{
  "n_experts": 32,
  "experts_per_token": 1,
  "activation": "reglu",
  "routed_scale": 5.66,
  "lr_router": 0.00125,
  "norm_eps": 1e-06,
  "tie_embeddings": false,
  "optimizer": "soap_variant",
  "batch_tokens": [32768, 65536, 131072, 262144]
}
Below are experts of layer 4 (counted from 0) of a mixture-of-experts language model. Rows are named router (the router's row for the expert), down (a neuron's output weights, with its number) and show model dimensions 0-127. Each number is 200 + 40 x the weight over its row's rms, rounded and kept within 0 to 999.
After each expert's rows: a language model's description of what the expert responds to. This comes from a sample of Wikipedia text that the model never trained on.

# expert 4
router,145,176,137,194,218,204,193,226,278,185,224,205,245,180,171,218,148,253,237,184,294,186,254,204,130,247,242,222,208,190,257,226,222,223,200,149,230,199,221,145,152,133,182,196,260,245,164,152,241,244,193,158,205,178,183,164,237,149,236,185,248,165,180,177,252,209,252,161,138,265,227,257,141,193,255,115,195,207,230,201,168,234,191,140,170,158,196,205,203,134,207,128,258,222,142,107,189,221,173,138,241,161,177,150,176,220,201,242,159,230,222,191,180,230,241,209,222,231,281,208,122,223,142,132,203,205,217,200
down0,214,170,223,168,214,247,124,177,200,232,178,233,203,194,136,247,224,248,274,200,159,149,211,267,226,223,293,160,136,174,198,220,231,241,243,200,234,185,191,224,152,175,286,252,200,198,144,122,216,231,283,206,185,128,214,194,184,160,172,189,192,252,182,217,201,191,158,238,233,249,198,164,153,152,195,170,173,167,186,119,246,183,174,201,156,226,171,219,226,177,167,182,114,162,244,248,185,234,227,158,163,230,164,168,267,160,212,206,161,221,233,155,199,216,181,199,242,182,254,197,142,177,142,209,228,85,214,99
down1,238,184,202,104,203,169,213,293,218,91,253,180,165,219,204,236,270,220,130,195,283,202,214,219,127,196,186,192,173,267,161,103,151,177,243,176,225,264,265,155,206,203,178,181,183,192,173,234,167,223,223,222,181,273,216,173,206,218,154,179,190,212,162,182,232,242,273,132,170,188,142,121,229,185,265,141,210,162,217,225,177,152,202,205,211,183,198,158,161,227,129,215,209,185,124,193,168,261,158,226,207,213,254,124,150,192,237,203,174,207,170,180,230,156,240,220,183,184,191,252,229,217,175,129,202,213,158,177
down2,170,205,204,209,211,191,215,149,213,194,239,262,239,175,177,132,96,221,194,260,178,255,179,181,131,236,193,261,199,210,175,197,213,97,199,193,223,289,182,190,197,170,220,208,193,190,152,180,202,223,172,178,198,306,213,133,149,206,214,246,192,184,230,179,190,253,162,203,184,202,190,148,171,215,138,186,165,230,211,215,169,159,178,178,184,122,224,237,206,268,175,154,164,188,170,252,112,202,87,227,183,209,175,205,218,229,278,184,182,249,270,202,317,230,206,261,231,160,229,180,156,202,266,219,150,236,201,190
What it handles: Capital letters or short capitalized pieces starting a name or word, especially after Al or El in Arabic and Spanish names, such as Al M-aktoum, El P-aís.

# expert 12
router,262,227,164,212,189,166,240,188,184,269,128,278,164,223,196,154,229,181,203,156,216,216,175,200,226,137,218,155,162,184,243,271,141,126,225,274,180,143,219,153,176,221,190,243,192,242,181,230,228,188,173,204,226,230,227,218,174,175,266,221,188,177,233,188,137,138,254,245,252,191,145,236,242,161,138,206,162,223,154,212,168,197,197,274,219,152,267,266,242,218,154,236,249,178,162,246,203,196,170,188,201,213,209,238,268,144,252,237,159,109,207,229,215,244,252,127,131,159,239,157,173,225,181,238,155,160,242,230
down0,159,212,159,261,204,203,172,152,248,224,226,181,234,192,233,216,160,278,213,284,200,193,192,287,251,270,224,199,215,251,151,191,136,208,176,189,206,147,227,117,166,245,132,280,220,249,195,196,184,107,179,229,218,211,209,208,190,226,204,149,261,184,184,222,164,183,289,257,198,149,235,218,205,211,222,112,206,134,194,228,213,201,223,199,203,198,243,158,214,211,166,243,136,182,176,142,230,214,238,192,234,278,284,260,221,252,197,123,217,141,195,209,244,226,240,226,202,183,171,258,235,191,143,182,275,206,186,221
down1,195,153,217,242,212,213,196,172,213,232,248,257,194,176,208,239,222,187,253,189,235,226,135,123,126,223,173,220,231,205,186,200,173,169,233,119,224,241,138,175,202,174,275,187,164,158,189,203,187,147,237,196,119,223,176,180,238,181,155,251,177,117,159,193,206,234,232,255,215,211,231,87,166,223,226,162,247,277,227,210,189,207,210,138,167,188,303,187,233,116,216,209,128,176,230,196,186,228,211,170,198,175,180,156,131,212,145,170,172,176,204,178,232,221,123,200,196,268,193,208,188,241,230,247,192,132,141,109
down2,205,265,208,125,230,184,163,191,161,124,229,240,199,185,240,204,113,246,239,226,279,242,193,165,187,201,149,150,255,237,170,280,173,207,179,219,176,255,196,186,278,218,199,133,224,214,228,219,265,177,184,176,206,269,233,215,141,205,225,198,177,169,210,193,205,290,168,209,176,164,202,236,143,186,319,134,215,207,174,275,153,152,169,211,243,208,205,153,201,225,276,220,198,208,175,267,147,244,222,287,174,220,261,227,183,205,261,235,263,235,211,194,196,184,183,180,236,231,182,165,240,267,188,248,219,209,239,196
What it handles: Inner syllable pieces of longer words after a prefix fragment, such as repat(ri)ated, pr(ivate), Dist(in)ctions, rep(or)ter.

# expert 11
router,158,139,216,191,243,242,246,190,250,132,239,241,183,165,146,202,206,157,252,243,182,191,249,153,168,168,184,146,189,236,245,263,233,202,181,187,212,181,181,198,122,163,178,212,218,192,215,269,184,266,234,146,185,221,194,219,225,276,198,277,153,247,258,161,253,152,151,235,129,226,212,178,224,279,259,231,187,221,254,182,152,161,222,180,214,228,134,118,192,142,200,192,153,228,221,219,219,148,160,219,204,167,191,190,170,187,101,282,150,258,258,207,161,231,202,258,199,266,219,172,172,217,225,203,213,278,205,183
down1,137,173,204,149,217,170,282,199,206,193,191,202,205,287,246,218,262,194,139,168,114,212,258,250,180,189,199,263,102,169,228,159,124,194,216,223,239,223,175,263,175,163,224,172,257,138,167,255,242,196,246,114,229,223,235,166,191,183,197,179,195,204,154,175,193,189,225,245,219,244,169,174,185,205,113,260,241,253,171,246,219,240,179,177,154,195,239,210,130,187,155,187,240,191,189,215,248,225,169,168,289,173,201,277,223,118,197,177,153,169,189,162,265,228,234,233,200,133,180,240,233,161,199,187,162,225,189,167
down2,135,215,207,139,146,216,292,201,211,261,199,249,174,229,231,180,198,203,221,114,144,232,192,150,210,217,185,176,224,255,222,236,238,299,234,170,223,180,177,222,179,180,185,182,188,112,206,137,225,159,261,239,212,240,179,189,169,260,275,237,199,270,212,300,193,274,131,82,200,250,180,197,200,198,170,217,231,213,201,227,228,216,121,189,222,187,184,184,170,135,157,208,238,250,143,191,196,147,228,253,200,167,223,172,168,138,193,204,200,207,245,188,184,210,221,152,186,289,206,189,195,216,115,205,197,227,182,173
down3,242,219,248,215,256,182,168,176,181,146,228,181,95,155,221,159,174,170,137,262,188,195,180,185,199,166,168,235,176,168,137,268,215,130,221,168,180,153,232,106,213,164,210,225,189,181,176,171,238,170,222,198,253,233,165,238,179,147,200,209,216,202,165,184,202,224,210,208,185,255,159,226,220,176,215,133,202,164,225,178,223,178,195,180,181,156,210,247,207,244,256,165,224,189,187,78,193,180,87,183,286,108,300,224,179,139,247,203,161,178,219,188,234,232,222,255,243,183,152,199,171,125,246,185,166,204,202,154
What it handles: En dashes and punctuation between numbers in ranges and scores (1–1, 1995–1997, 8–10), plus decimal points, slashes and table pipes.

# expert 15
router,228,158,161,233,184,221,224,242,191,161,126,213,156,233,213,143,232,171,251,175,202,124,239,192,109,244,169,185,142,227,261,218,174,173,242,130,152,194,226,205,191,217,146,275,196,195,199,186,241,230,195,201,237,230,211,200,189,194,167,219,280,219,164,145,192,174,191,219,262,192,169,264,198,294,243,235,293,175,257,167,167,231,157,199,169,194,222,164,180,142,224,183,135,165,172,194,213,157,260,174,237,155,191,96,181,167,148,263,231,204,195,194,170,268,225,240,259,130,259,208,256,229,180,158,153,177,213,234
down0,251,280,169,266,147,244,214,100,177,284,209,194,146,152,253,197,198,162,153,281,221,223,180,178,169,121,231,238,226,206,237,184,195,154,202,144,163,193,148,237,225,266,228,178,199,225,192,233,195,178,185,211,174,198,172,198,157,160,183,186,196,112,211,191,283,194,201,158,221,187,224,220,167,290,178,216,226,244,213,198,193,219,198,203,217,278,138,137,234,202,234,207,215,196,268,204,204,218,218,159,229,134,169,185,155,177,261,251,162,196,134,305,196,247,219,205,240,236,291,210,168,233,223,181,155,163,252,191
down1,186,168,222,233,290,119,211,297,223,240,189,221,163,247,205,204,189,248,188,147,150,102,161,227,198,211,183,257,206,297,153,252,203,245,182,215,269,183,171,230,159,226,235,186,188,233,232,100,221,201,196,111,175,263,208,175,229,213,223,229,221,200,214,179,205,223,262,165,184,179,217,200,165,191,196,191,201,205,139,211,146,275,276,149,168,176,171,232,120,236,124,227,195,259,170,185,109,191,165,171,173,264,245,212,188,213,145,184,270,175,207,167,174,243,241,211,206,178,140,230,197,183,201,183,238,209,226,180
down2,212,236,176,175,185,230,244,189,252,201,170,233,144,213,153,162,208,206,152,168,263,207,275,212,186,234,209,186,138,269,192,196,189,271,273,180,279,211,211,220,201,170,212,302,165,301,173,145,308,157,276,127,147,191,218,288,241,206,149,143,145,196,239,198,268,220,266,226,197,220,194,201,191,188,154,200,242,193,203,177,164,226,221,241,211,275,189,160,221,205,222,184,258,189,207,180,204,178,203,200,233,188,155,161,205,159,156,188,250,206,244,174,177,138,201,209,243,135,161,242,198,205,242,186,269,241,155,171
What it handles: Word pieces right after a capital letter, often T, in names and abbreviations, such as T(b)ilisi, Ant(w)erp, C(z)ech, PD(P).

# expert 14
router,213,193,204,276,214,220,170,124,154,199,184,231,238,107,217,227,243,205,130,186,167,155,210,163,132,148,256,225,191,206,249,257,202,249,142,145,238,212,236,216,242,167,237,175,219,228,175,182,199,238,257,209,269,223,159,213,149,179,156,215,211,161,240,179,181,243,206,199,179,226,184,152,149,206,111,170,213,208,138,284,262,213,122,166,156,276,216,166,237,186,191,203,186,245,241,168,282,214,198,210,183,224,241,204,214,192,232,262,177,213,227,155,250,141,144,167,231,199,141,182,258,155,144,285,234,188,210,144
down0,201,198,137,203,134,188,211,257,178,234,200,205,153,181,101,159,182,201,184,197,267,192,212,166,214,186,176,240,227,177,173,223,188,212,192,195,208,126,212,225,250,186,304,192,156,182,216,61,210,123,240,193,211,184,207,224,109,193,173,223,258,199,136,194,221,219,213,198,210,175,206,247,215,230,168,249,232,204,201,151,164,222,251,225,194,240,168,209,273,206,215,191,184,138,180,225,209,144,222,143,245,203,161,118,196,216,177,216,213,228,169,191,152,272,309,204,170,176,167,270,181,222,322,192,219,242,221,157
down1,195,166,201,98,172,189,168,133,245,211,226,216,252,230,232,141,231,175,248,177,215,192,228,215,302,138,209,217,170,247,311,183,292,203,161,182,137,168,179,190,172,110,222,198,261,244,207,181,190,223,153,261,220,158,177,155,220,257,205,208,304,224,207,210,222,194,141,259,186,205,216,256,202,158,218,239,192,139,182,195,235,174,146,148,302,142,153,275,207,215,204,223,191,190,240,237,189,159,186,162,177,277,184,218,162,191,164,209,214,237,189,145,188,181,217,246,211,217,225,231,252,194,219,211,210,165,231,235
down2,156,167,219,213,244,223,170,149,286,234,231,163,173,172,160,142,214,228,207,198,230,163,227,196,206,217,180,268,209,278,173,145,114,203,182,199,198,190,229,152,180,181,211,231,117,241,197,285,168,218,193,240,144,133,207,198,194,239,259,242,195,226,184,245,203,190,210,194,106,158,204,222,238,223,225,258,192,159,197,187,247,227,207,173,252,255,216,128,268,192,153,183,239,234,245,161,208,134,174,234,224,220,174,221,226,172,128,113,209,118,215,152,261,158,231,218,202,177,190,231,252,203,77,198,193,172,168,242
What it handles: Mid-word suffix pieces of adjectives and nouns, especially ous in thousand, famous, posthumous, also ult, ant, ance, ual.

# expert 6
router,182,188,181,173,143,248,190,200,277,137,172,192,205,177,230,206,152,199,231,157,190,120,211,109,181,310,127,287,167,266,195,219,238,152,167,172,203,182,207,215,137,154,225,165,227,224,259,181,220,242,248,203,230,170,168,248,253,225,203,244,181,220,232,208,191,180,195,187,186,229,227,212,219,186,283,202,210,263,216,147,153,223,243,202,162,152,186,240,174,121,188,121,223,139,185,134,231,229,176,147,218,202,182,164,176,276,112,152,188,230,240,166,247,210,219,175,202,231,165,238,130,254,169,250,189,239,225,222
down1,153,171,183,259,220,143,183,220,212,247,192,225,227,213,181,154,156,142,95,229,188,213,244,192,191,234,220,167,158,210,191,149,235,247,145,172,165,172,261,269,250,242,282,254,148,207,203,197,144,167,233,233,205,225,243,150,204,155,197,167,213,89,251,183,181,226,195,214,204,202,213,161,234,312,240,233,142,208,248,122,189,289,235,191,225,243,193,213,191,176,217,115,217,212,129,221,175,232,189,228,222,197,195,216,227,224,241,210,302,153,225,250,229,197,215,193,194,215,288,172,171,216,152,205,165,186,188,157
down2,209,135,223,167,243,159,255,149,259,217,297,176,240,209,162,216,230,243,164,206,230,217,238,234,174,186,221,231,210,283,208,225,221,148,217,175,240,254,204,266,252,173,250,191,164,192,182,171,199,121,208,255,199,199,173,221,231,205,257,202,308,226,265,226,188,128,185,223,225,156,224,196,198,150,204,167,192,181,273,236,271,262,273,190,240,223,180,182,232,201,172,226,217,174,106,182,219,197,227,196,186,164,200,233,196,225,225,149,177,263,218,145,212,188,247,260,235,257,113,146,127,180,223,246,118,210,206,195
down3,185,274,188,206,185,140,212,166,148,217,229,196,142,205,136,300,210,251,224,195,222,189,267,192,168,116,233,185,178,215,204,149,223,227,209,213,211,157,209,190,209,207,251,153,159,215,229,331,222,190,195,205,140,278,184,174,179,227,151,158,178,198,170,225,210,217,248,116,226,158,207,181,177,98,204,137,222,223,171,203,147,195,177,157,152,192,238,261,189,183,159,171,256,276,176,156,198,206,159,143,234,219,186,146,221,150,188,238,184,186,215,160,241,230,200,279,285,122,229,201,165,158,260,187,183,179,192,224
What it handles: Cells in sports tables and infobox lines, such as scores, numbers, UTC offsets, line breaks, and words after L, as in L(ight).

# expert 1
router,282,245,234,232,187,250,212,196,186,216,188,210,198,167,215,178,247,196,277,275,257,175,253,207,281,205,192,257,185,139,152,268,234,240,124,236,239,224,214,169,192,157,140,159,166,161,223,221,243,148,216,179,132,226,255,228,154,153,163,276,194,223,288,192,241,235,127,186,258,189,220,243,250,110,247,178,237,179,222,188,201,214,175,259,231,150,155,149,162,147,205,179,144,184,156,153,245,169,182,157,231,235,261,218,154,200,237,243,204,215,210,225,231,160,172,240,220,162,173,214,222,163,143,186,231,164,194,160
down0,207,160,227,260,215,249,268,164,231,268,227,192,186,198,176,242,167,141,191,201,202,197,259,131,185,174,213,192,175,204,264,232,164,171,199,163,304,204,204,124,161,227,178,166,139,189,118,195,147,182,156,151,217,300,163,174,210,205,181,145,203,145,149,173,207,219,250,135,145,243,224,197,146,189,176,148,184,209,176,201,192,173,243,232,183,122,291,228,137,215,217,228,186,175,226,132,141,116,172,189,167,198,183,204,207,231,243,179,158,233,182,161,213,191,291,161,247,153,194,223,230,259,158,215,181,222,213,140
down1,275,119,165,209,254,209,156,165,207,213,194,140,93,173,121,273,210,170,250,213,142,164,178,176,210,198,191,222,206,126,172,240,258,182,266,178,239,174,226,222,167,233,153,212,230,148,172,223,189,245,186,217,215,138,267,186,256,239,178,174,217,178,142,225,181,222,153,251,121,212,209,220,135,138,279,200,143,196,193,249,177,243,259,183,168,206,186,143,158,199,169,231,201,182,147,296,165,216,192,194,251,149,166,224,264,218,213,141,175,196,126,214,177,196,196,217,185,226,183,238,171,237,181,225,170,205,272,168
down2,122,162,220,266,208,191,216,164,188,233,232,203,142,207,169,218,225,203,192,281,236,186,211,179,215,238,206,231,240,202,257,191,155,153,174,189,196,248,181,261,229,191,217,234,223,244,261,163,191,153,224,221,176,290,178,236,156,249,227,307,148,186,200,190,260,255,138,229,202,200,166,143,222,264,178,272,68,262,209,183,223,208,214,152,224,225,238,162,217,133,172,155,201,250,231,206,200,217,199,194,166,158,245,229,181,140,204,251,282,190,207,255,255,157,131,219,208,239,168,156,204,154,152,214,158,250,180,198
What it handles: Short consonant-vowel pieces inside words and names, often after r or l, such as stro-k-es, refl-o-ated, unl-ock-able, and verbs go, went.

# expert 25
router,224,143,200,208,278,248,250,187,162,225,269,154,218,201,180,168,139,157,241,205,230,183,151,276,256,257,252,232,137,146,174,241,233,171,171,139,193,221,259,262,195,202,187,196,219,194,234,178,160,203,219,181,204,113,156,191,203,221,212,189,193,153,238,175,175,156,244,205,121,219,223,251,163,185,283,170,260,190,248,147,174,167,192,213,238,211,219,234,222,133,178,166,196,231,249,195,227,194,192,185,223,169,174,104,193,260,153,97,255,251,210,164,178,225,253,190,198,237,239,236,115,174,165,153,199,212,213,124
down0,229,238,155,228,222,202,147,176,199,205,140,164,196,259,207,220,133,219,179,131,149,217,263,304,178,266,218,213,184,156,191,183,156,206,216,195,258,220,200,145,239,139,161,113,207,209,225,270,128,203,277,200,174,193,214,159,165,217,194,250,276,228,278,132,195,245,124,185,148,206,187,138,209,167,228,205,188,230,213,298,196,238,167,178,186,200,139,166,234,188,215,226,204,239,215,209,211,139,120,175,230,201,176,173,236,147,188,154,243,91,227,168,139,214,234,190,227,189,208,211,180,202,220,204,191,144,169,236
down1,229,247,232,181,181,159,205,243,164,235,260,227,216,201,162,243,216,186,179,281,182,207,215,195,171,152,229,217,184,200,177,114,161,162,187,232,248,236,145,200,225,236,162,181,173,157,176,193,210,219,280,134,213,214,175,142,213,216,173,262,182,188,273,204,245,182,224,289,199,166,221,209,203,144,168,206,230,188,156,225,223,150,222,205,161,182,158,158,201,174,178,238,196,230,110,214,205,241,156,220,238,184,209,174,218,165,145,200,174,143,266,259,185,205,223,117,274,142,182,148,136,285,249,272,242,83,200,142
down2,251,178,220,263,210,98,216,204,191,215,194,233,220,200,174,192,175,180,204,205,207,219,155,273,211,250,273,165,183,164,184,222,199,240,135,170,225,173,242,218,261,248,251,234,191,210,254,167,229,129,205,137,142,124,227,223,228,200,231,219,157,198,248,204,220,168,114,121,140,167,160,160,238,167,206,189,236,207,210,226,150,241,225,220,155,146,230,217,243,193,170,179,223,202,280,275,248,144,220,206,144,190,200,195,231,207,215,123,261,206,181,189,170,78,257,168,258,255,201,194,200,141,207,227,253,192,160,245
What it handles: The word by and by: in film and TV credits, such as Teleplay by:, Cinematography by:, directed by, plus capital initials after colons.

# expert 30
router,174,209,181,221,233,143,230,283,251,175,155,180,121,231,222,229,128,140,230,259,196,219,222,144,154,248,222,197,170,143,267,145,203,221,195,220,169,186,164,264,147,235,171,195,238,238,184,216,102,138,223,191,201,151,232,179,238,235,252,220,213,148,259,202,215,240,231,187,203,148,190,259,200,197,155,182,207,179,214,164,201,232,226,231,128,216,219,213,200,162,203,215,156,216,235,219,244,151,228,189,254,153,145,135,124,218,146,188,124,256,209,229,254,138,224,269,212,208,256,257,164,187,168,251,181,280,252,195
down0,271,175,240,184,222,77,225,157,198,277,154,176,165,199,148,177,181,148,204,263,166,247,145,201,208,240,201,282,233,235,151,212,195,261,209,196,216,179,209,188,195,216,169,211,240,203,217,254,219,140,199,174,215,184,208,224,227,283,144,159,253,185,175,181,212,240,183,155,191,242,189,256,126,194,210,269,245,121,227,152,145,178,200,227,186,242,181,148,202,200,226,157,169,255,188,139,164,221,110,155,215,104,157,218,152,182,200,195,249,132,127,253,209,178,233,197,223,222,183,150,197,198,213,200,131,228,221,253
down1,150,209,107,170,236,201,199,95,223,210,243,138,126,169,146,251,238,179,201,252,185,121,178,231,240,191,192,240,268,237,247,197,228,236,281,192,185,241,174,208,239,153,206,149,233,234,214,239,208,185,99,197,234,175,241,183,196,258,204,252,232,205,152,178,227,188,242,245,203,237,199,238,137,186,248,136,184,277,220,192,200,148,134,229,250,185,201,144,138,191,219,214,230,154,178,181,200,179,228,208,202,189,189,219,157,240,218,114,141,173,207,169,288,205,210,192,228,233,156,246,167,260,189,190,229,195,117,175
down2,208,234,170,207,211,192,168,187,275,196,246,185,197,231,155,193,153,256,128,167,278,177,194,235,170,194,166,208,184,301,182,211,203,202,168,244,209,217,233,181,207,238,147,227,145,229,233,292,178,174,264,223,149,241,224,156,101,183,178,262,149,213,208,198,160,207,239,218,167,211,90,270,224,197,171,210,202,185,114,211,234,193,190,266,217,241,173,161,218,188,297,195,198,170,258,181,168,178,196,255,161,251,209,284,236,228,175,205,165,128,173,170,148,230,197,234,266,234,213,244,175,159,194,214,201,266,243,237
What it handles: Pipe separators and markdown rule lines in wiki tables, especially the closing pipe at the end of a row.

# expert 26
router,183,252,118,261,199,150,210,174,184,133,222,223,174,229,218,145,180,190,172,189,156,202,277,188,196,257,258,166,148,214,211,212,174,171,216,167,214,138,242,223,162,200,172,173,168,157,112,140,251,257,196,221,205,153,210,218,197,161,151,186,222,184,252,211,159,211,112,177,196,146,182,211,165,251,189,192,251,242,235,165,222,252,179,177,278,144,296,209,121,231,214,133,213,220,242,275,205,175,213,151,249,162,219,148,205,218,183,249,235,170,267,178,269,254,187,209,203,212,199,232,238,159,136,213,151,196,282,239
down0,251,154,210,177,228,133,197,179,181,157,210,125,228,284,223,170,169,223,144,108,152,142,221,161,239,221,165,121,257,188,148,215,168,207,215,181,230,229,176,187,204,177,142,246,185,197,181,185,244,163,186,227,196,221,122,222,211,185,139,230,230,197,221,181,121,314,254,241,198,186,221,201,207,157,234,167,265,166,174,212,167,158,221,220,242,262,278,173,142,188,165,199,165,244,235,174,162,221,185,255,179,177,243,208,200,293,219,141,173,215,173,153,178,275,195,262,250,180,255,172,202,201,194,234,277,178,198,160
down1,203,104,229,183,233,252,128,219,221,226,165,179,200,195,197,196,249,110,266,144,177,226,167,226,230,226,174,216,230,155,179,204,178,254,251,167,228,223,120,157,194,175,192,173,277,181,173,142,244,202,192,300,155,224,154,276,206,154,144,208,182,237,259,214,203,254,144,180,189,248,183,241,192,204,165,218,188,200,205,159,256,250,187,204,160,196,164,199,231,92,280,189,223,167,217,189,241,183,221,235,147,253,263,115,186,166,162,158,228,227,139,198,221,148,123,192,202,226,248,182,212,182,216,217,167,199,265,196
down2,206,231,168,263,262,212,268,209,167,200,214,243,215,165,210,225,184,189,240,177,252,237,209,185,166,187,193,237,223,201,221,186,179,277,216,234,111,182,194,132,243,200,304,204,167,203,247,125,206,126,196,207,233,211,162,183,142,213,250,158,178,211,195,159,172,274,209,202,203,181,140,350,223,211,206,210,240,216,251,197,251,197,252,211,187,302,206,201,155,202,216,230,187,133,175,181,172,220,203,204,214,228,218,138,232,137,198,150,183,233,133,248,218,148,156,153,262,189,171,238,198,243,174,287,253,158,196,210
What it handles: Mid-word pieces of non-English names and country codes, often with accents, such as ñ in Español, amb in Mozambique, CZE.

# expert 27
router,125,248,157,149,198,220,172,145,204,158,102,246,180,143,228,180,235,228,182,263,181,153,219,266,266,209,195,222,189,242,179,206,130,216,218,215,197,167,183,194,240,200,222,151,188,140,181,200,217,139,216,259,214,111,172,234,192,156,213,171,252,198,210,162,210,197,213,211,187,162,152,239,205,248,231,180,271,189,186,287,163,191,208,177,207,173,276,219,229,210,286,142,155,201,104,179,259,257,231,189,179,245,169,284,195,196,246,226,216,167,242,196,209,187,166,139,151,233,217,196,169,196,255,182,270,127,279,197
down0,269,254,122,211,163,187,241,242,177,185,157,197,199,263,163,187,202,225,171,176,198,209,166,193,203,158,222,122,175,125,131,201,249,219,218,205,268,107,272,170,196,214,225,175,148,144,173,208,224,217,174,155,180,200,182,125,240,192,283,168,167,204,201,192,246,170,260,203,183,207,191,174,165,154,290,229,267,190,172,257,216,157,237,191,171,227,223,212,156,215,156,224,202,157,156,192,206,259,206,241,250,169,242,191,188,275,219,155,255,217,222,217,253,226,204,243,203,236,147,204,213,176,70,201,236,197,161,110
down1,215,192,224,238,148,166,211,183,204,314,226,162,140,233,168,129,139,202,229,132,165,231,254,204,205,196,123,187,197,228,216,194,109,136,223,183,167,178,186,162,189,209,188,160,167,227,198,152,247,184,273,166,240,152,236,177,224,216,173,149,178,220,124,198,184,192,277,143,228,201,197,215,156,120,144,165,229,181,219,156,195,225,223,113,210,187,215,188,210,197,182,164,247,115,260,232,182,175,152,167,171,194,216,217,179,155,89,234,148,229,218,191,227,243,240,170,259,223,229,185,207,194,226,140,154,113,190,171
down2,213,238,269,200,184,222,193,245,252,217,217,247,246,121,241,174,210,179,249,230,133,274,192,165,165,153,223,220,223,237,183,178,224,203,198,191,182,262,182,273,178,216,237,169,230,191,184,203,186,186,178,144,246,236,95,172,185,187,183,216,155,148,119,203,157,223,178,248,158,201,189,231,179,244,118,242,223,193,191,162,264,245,247,122,181,191,199,190,197,208,226,244,190,168,226,288,195,272,180,195,237,179,252,160,176,130,160,227,237,81,162,217,245,162,194,139,136,237,168,159,200,268,219,208,135,173,226,198
What it handles: Word pieces after a short onset, often a, e or en, such as a(u)ction, a(che), Or(che)stral, en(vironment).

# expert 5
router,190,129,178,166,215,184,265,201,270,191,260,183,187,283,182,255,125,192,210,126,225,227,231,262,193,246,225,192,227,179,249,205,215,259,135,135,156,283,148,240,187,163,169,234,254,242,212,182,198,225,218,136,195,177,158,193,161,210,174,188,190,190,281,223,143,223,194,208,215,237,226,266,120,163,235,170,277,263,209,257,226,217,201,146,193,167,252,209,213,157,182,189,186,138,197,130,205,124,186,202,232,204,249,80,168,218,133,187,221,193,201,163,218,262,193,205,170,222,232,224,189,166,199,244,201,254,178,201
down0,201,255,192,230,135,255,210,210,218,241,131,176,168,168,105,155,181,221,213,263,145,198,225,168,203,258,183,157,181,266,217,179,172,200,181,197,136,208,268,252,256,196,131,255,240,250,159,221,193,224,148,230,237,293,186,174,234,141,197,242,192,215,198,220,191,191,206,168,227,199,171,168,187,313,199,209,194,205,250,174,243,153,237,122,121,221,208,266,288,214,205,235,131,310,202,206,247,216,158,160,175,179,215,173,164,151,144,200,164,213,202,213,225,235,196,213,162,210,214,220,158,185,112,194,206,236,206,201
down1,163,168,197,196,196,258,152,226,178,182,163,207,198,266,236,276,161,118,161,221,178,191,271,213,224,203,196,199,186,189,286,144,171,240,255,227,217,238,269,205,172,219,254,178,175,220,112,140,190,202,275,217,132,270,172,201,177,189,224,229,175,135,171,188,144,203,292,180,203,211,182,179,212,203,234,156,179,149,213,225,188,231,189,172,225,218,216,145,126,197,233,149,165,239,194,183,254,225,154,181,136,186,161,165,225,150,235,251,266,270,151,259,217,214,180,197,215,235,239,195,157,190,220,268,171,143,256,103
down2,183,148,190,182,246,208,228,248,171,169,233,211,242,170,167,218,142,226,303,302,250,197,137,152,173,219,155,193,277,223,214,192,202,234,159,144,256,205,231,163,200,273,159,200,190,228,220,105,163,126,170,199,211,184,176,189,197,207,132,199,211,202,258,140,152,266,178,169,179,170,226,151,252,210,202,236,195,225,172,197,304,186,210,208,209,130,170,145,110,184,150,194,189,246,217,191,174,255,158,169,216,216,209,171,174,205,138,197,254,244,163,165,180,156,276,198,222,212,222,177,123,139,186,150,213,183,224,234
What it handles: Digit and number pieces inside statistics tables, coordinates and percentages, such as 02, 94, 45, plus cell separators between numbers.

# expert 23
router,157,134,174,257,162,174,154,212,220,228,205,211,246,227,262,184,141,177,224,147,195,198,234,155,130,210,195,200,145,201,232,128,177,238,259,204,231,215,152,201,181,156,268,195,296,265,133,198,218,230,230,135,235,179,185,217,205,190,181,129,209,161,228,193,220,178,223,219,200,196,265,266,198,201,163,210,228,148,270,192,235,221,208,246,191,195,234,183,173,146,209,75,175,231,197,181,251,268,244,105,242,149,238,182,220,205,108,223,196,219,234,118,222,226,192,158,234,185,272,173,205,184,218,199,154,256,167,170
down0,249,262,289,127,202,272,189,122,238,217,265,262,234,220,246,149,186,195,198,186,221,233,214,161,220,237,160,153,194,230,168,207,225,204,229,231,252,246,196,188,213,252,253,219,160,219,170,148,243,190,260,255,165,180,263,211,197,218,232,259,128,184,210,161,176,257,224,209,196,262,210,247,205,168,235,202,151,224,202,230,116,203,255,249,235,167,266,146,229,194,188,175,218,202,291,154,197,175,234,252,180,212,269,224,206,252,133,218,148,207,207,167,184,248,267,277,265,246,231,182,175,217,238,206,206,200,260,159
down1,224,212,228,176,202,268,230,118,180,196,260,175,211,138,189,201,238,201,173,216,196,265,192,241,188,187,256,183,260,191,138,225,256,267,226,177,207,149,207,163,221,223,171,208,158,207,226,210,205,174,286,269,175,236,232,201,213,198,262,233,234,147,249,151,194,153,165,128,183,205,215,232,196,146,222,218,144,169,268,175,132,194,245,253,164,123,195,236,250,179,223,152,235,191,201,199,252,228,165,159,173,185,142,204,277,232,209,181,215,234,227,147,131,193,199,182,249,179,266,236,131,228,225,186,139,156,219,330
down2,233,189,171,202,171,187,175,182,139,194,179,200,206,199,180,213,249,158,218,142,192,158,270,170,220,200,273,150,173,164,216,154,193,210,239,241,186,207,157,229,244,242,115,202,166,289,276,243,163,223,226,221,231,293,191,133,127,194,188,174,212,252,155,278,211,157,238,228,203,248,239,168,241,179,161,207,111,199,188,160,182,224,257,183,216,256,168,133,242,179,282,183,228,187,226,133,260,213,162,196,182,235,267,316,207,181,151,246,262,196,225,240,198,213,186,165,162,147,186,180,187,202,198,200,207,181,180,270
What it handles: Place-name words and pieces, especially after North, South, East, New, such as India, Hong Kong, North Yorkshire, China.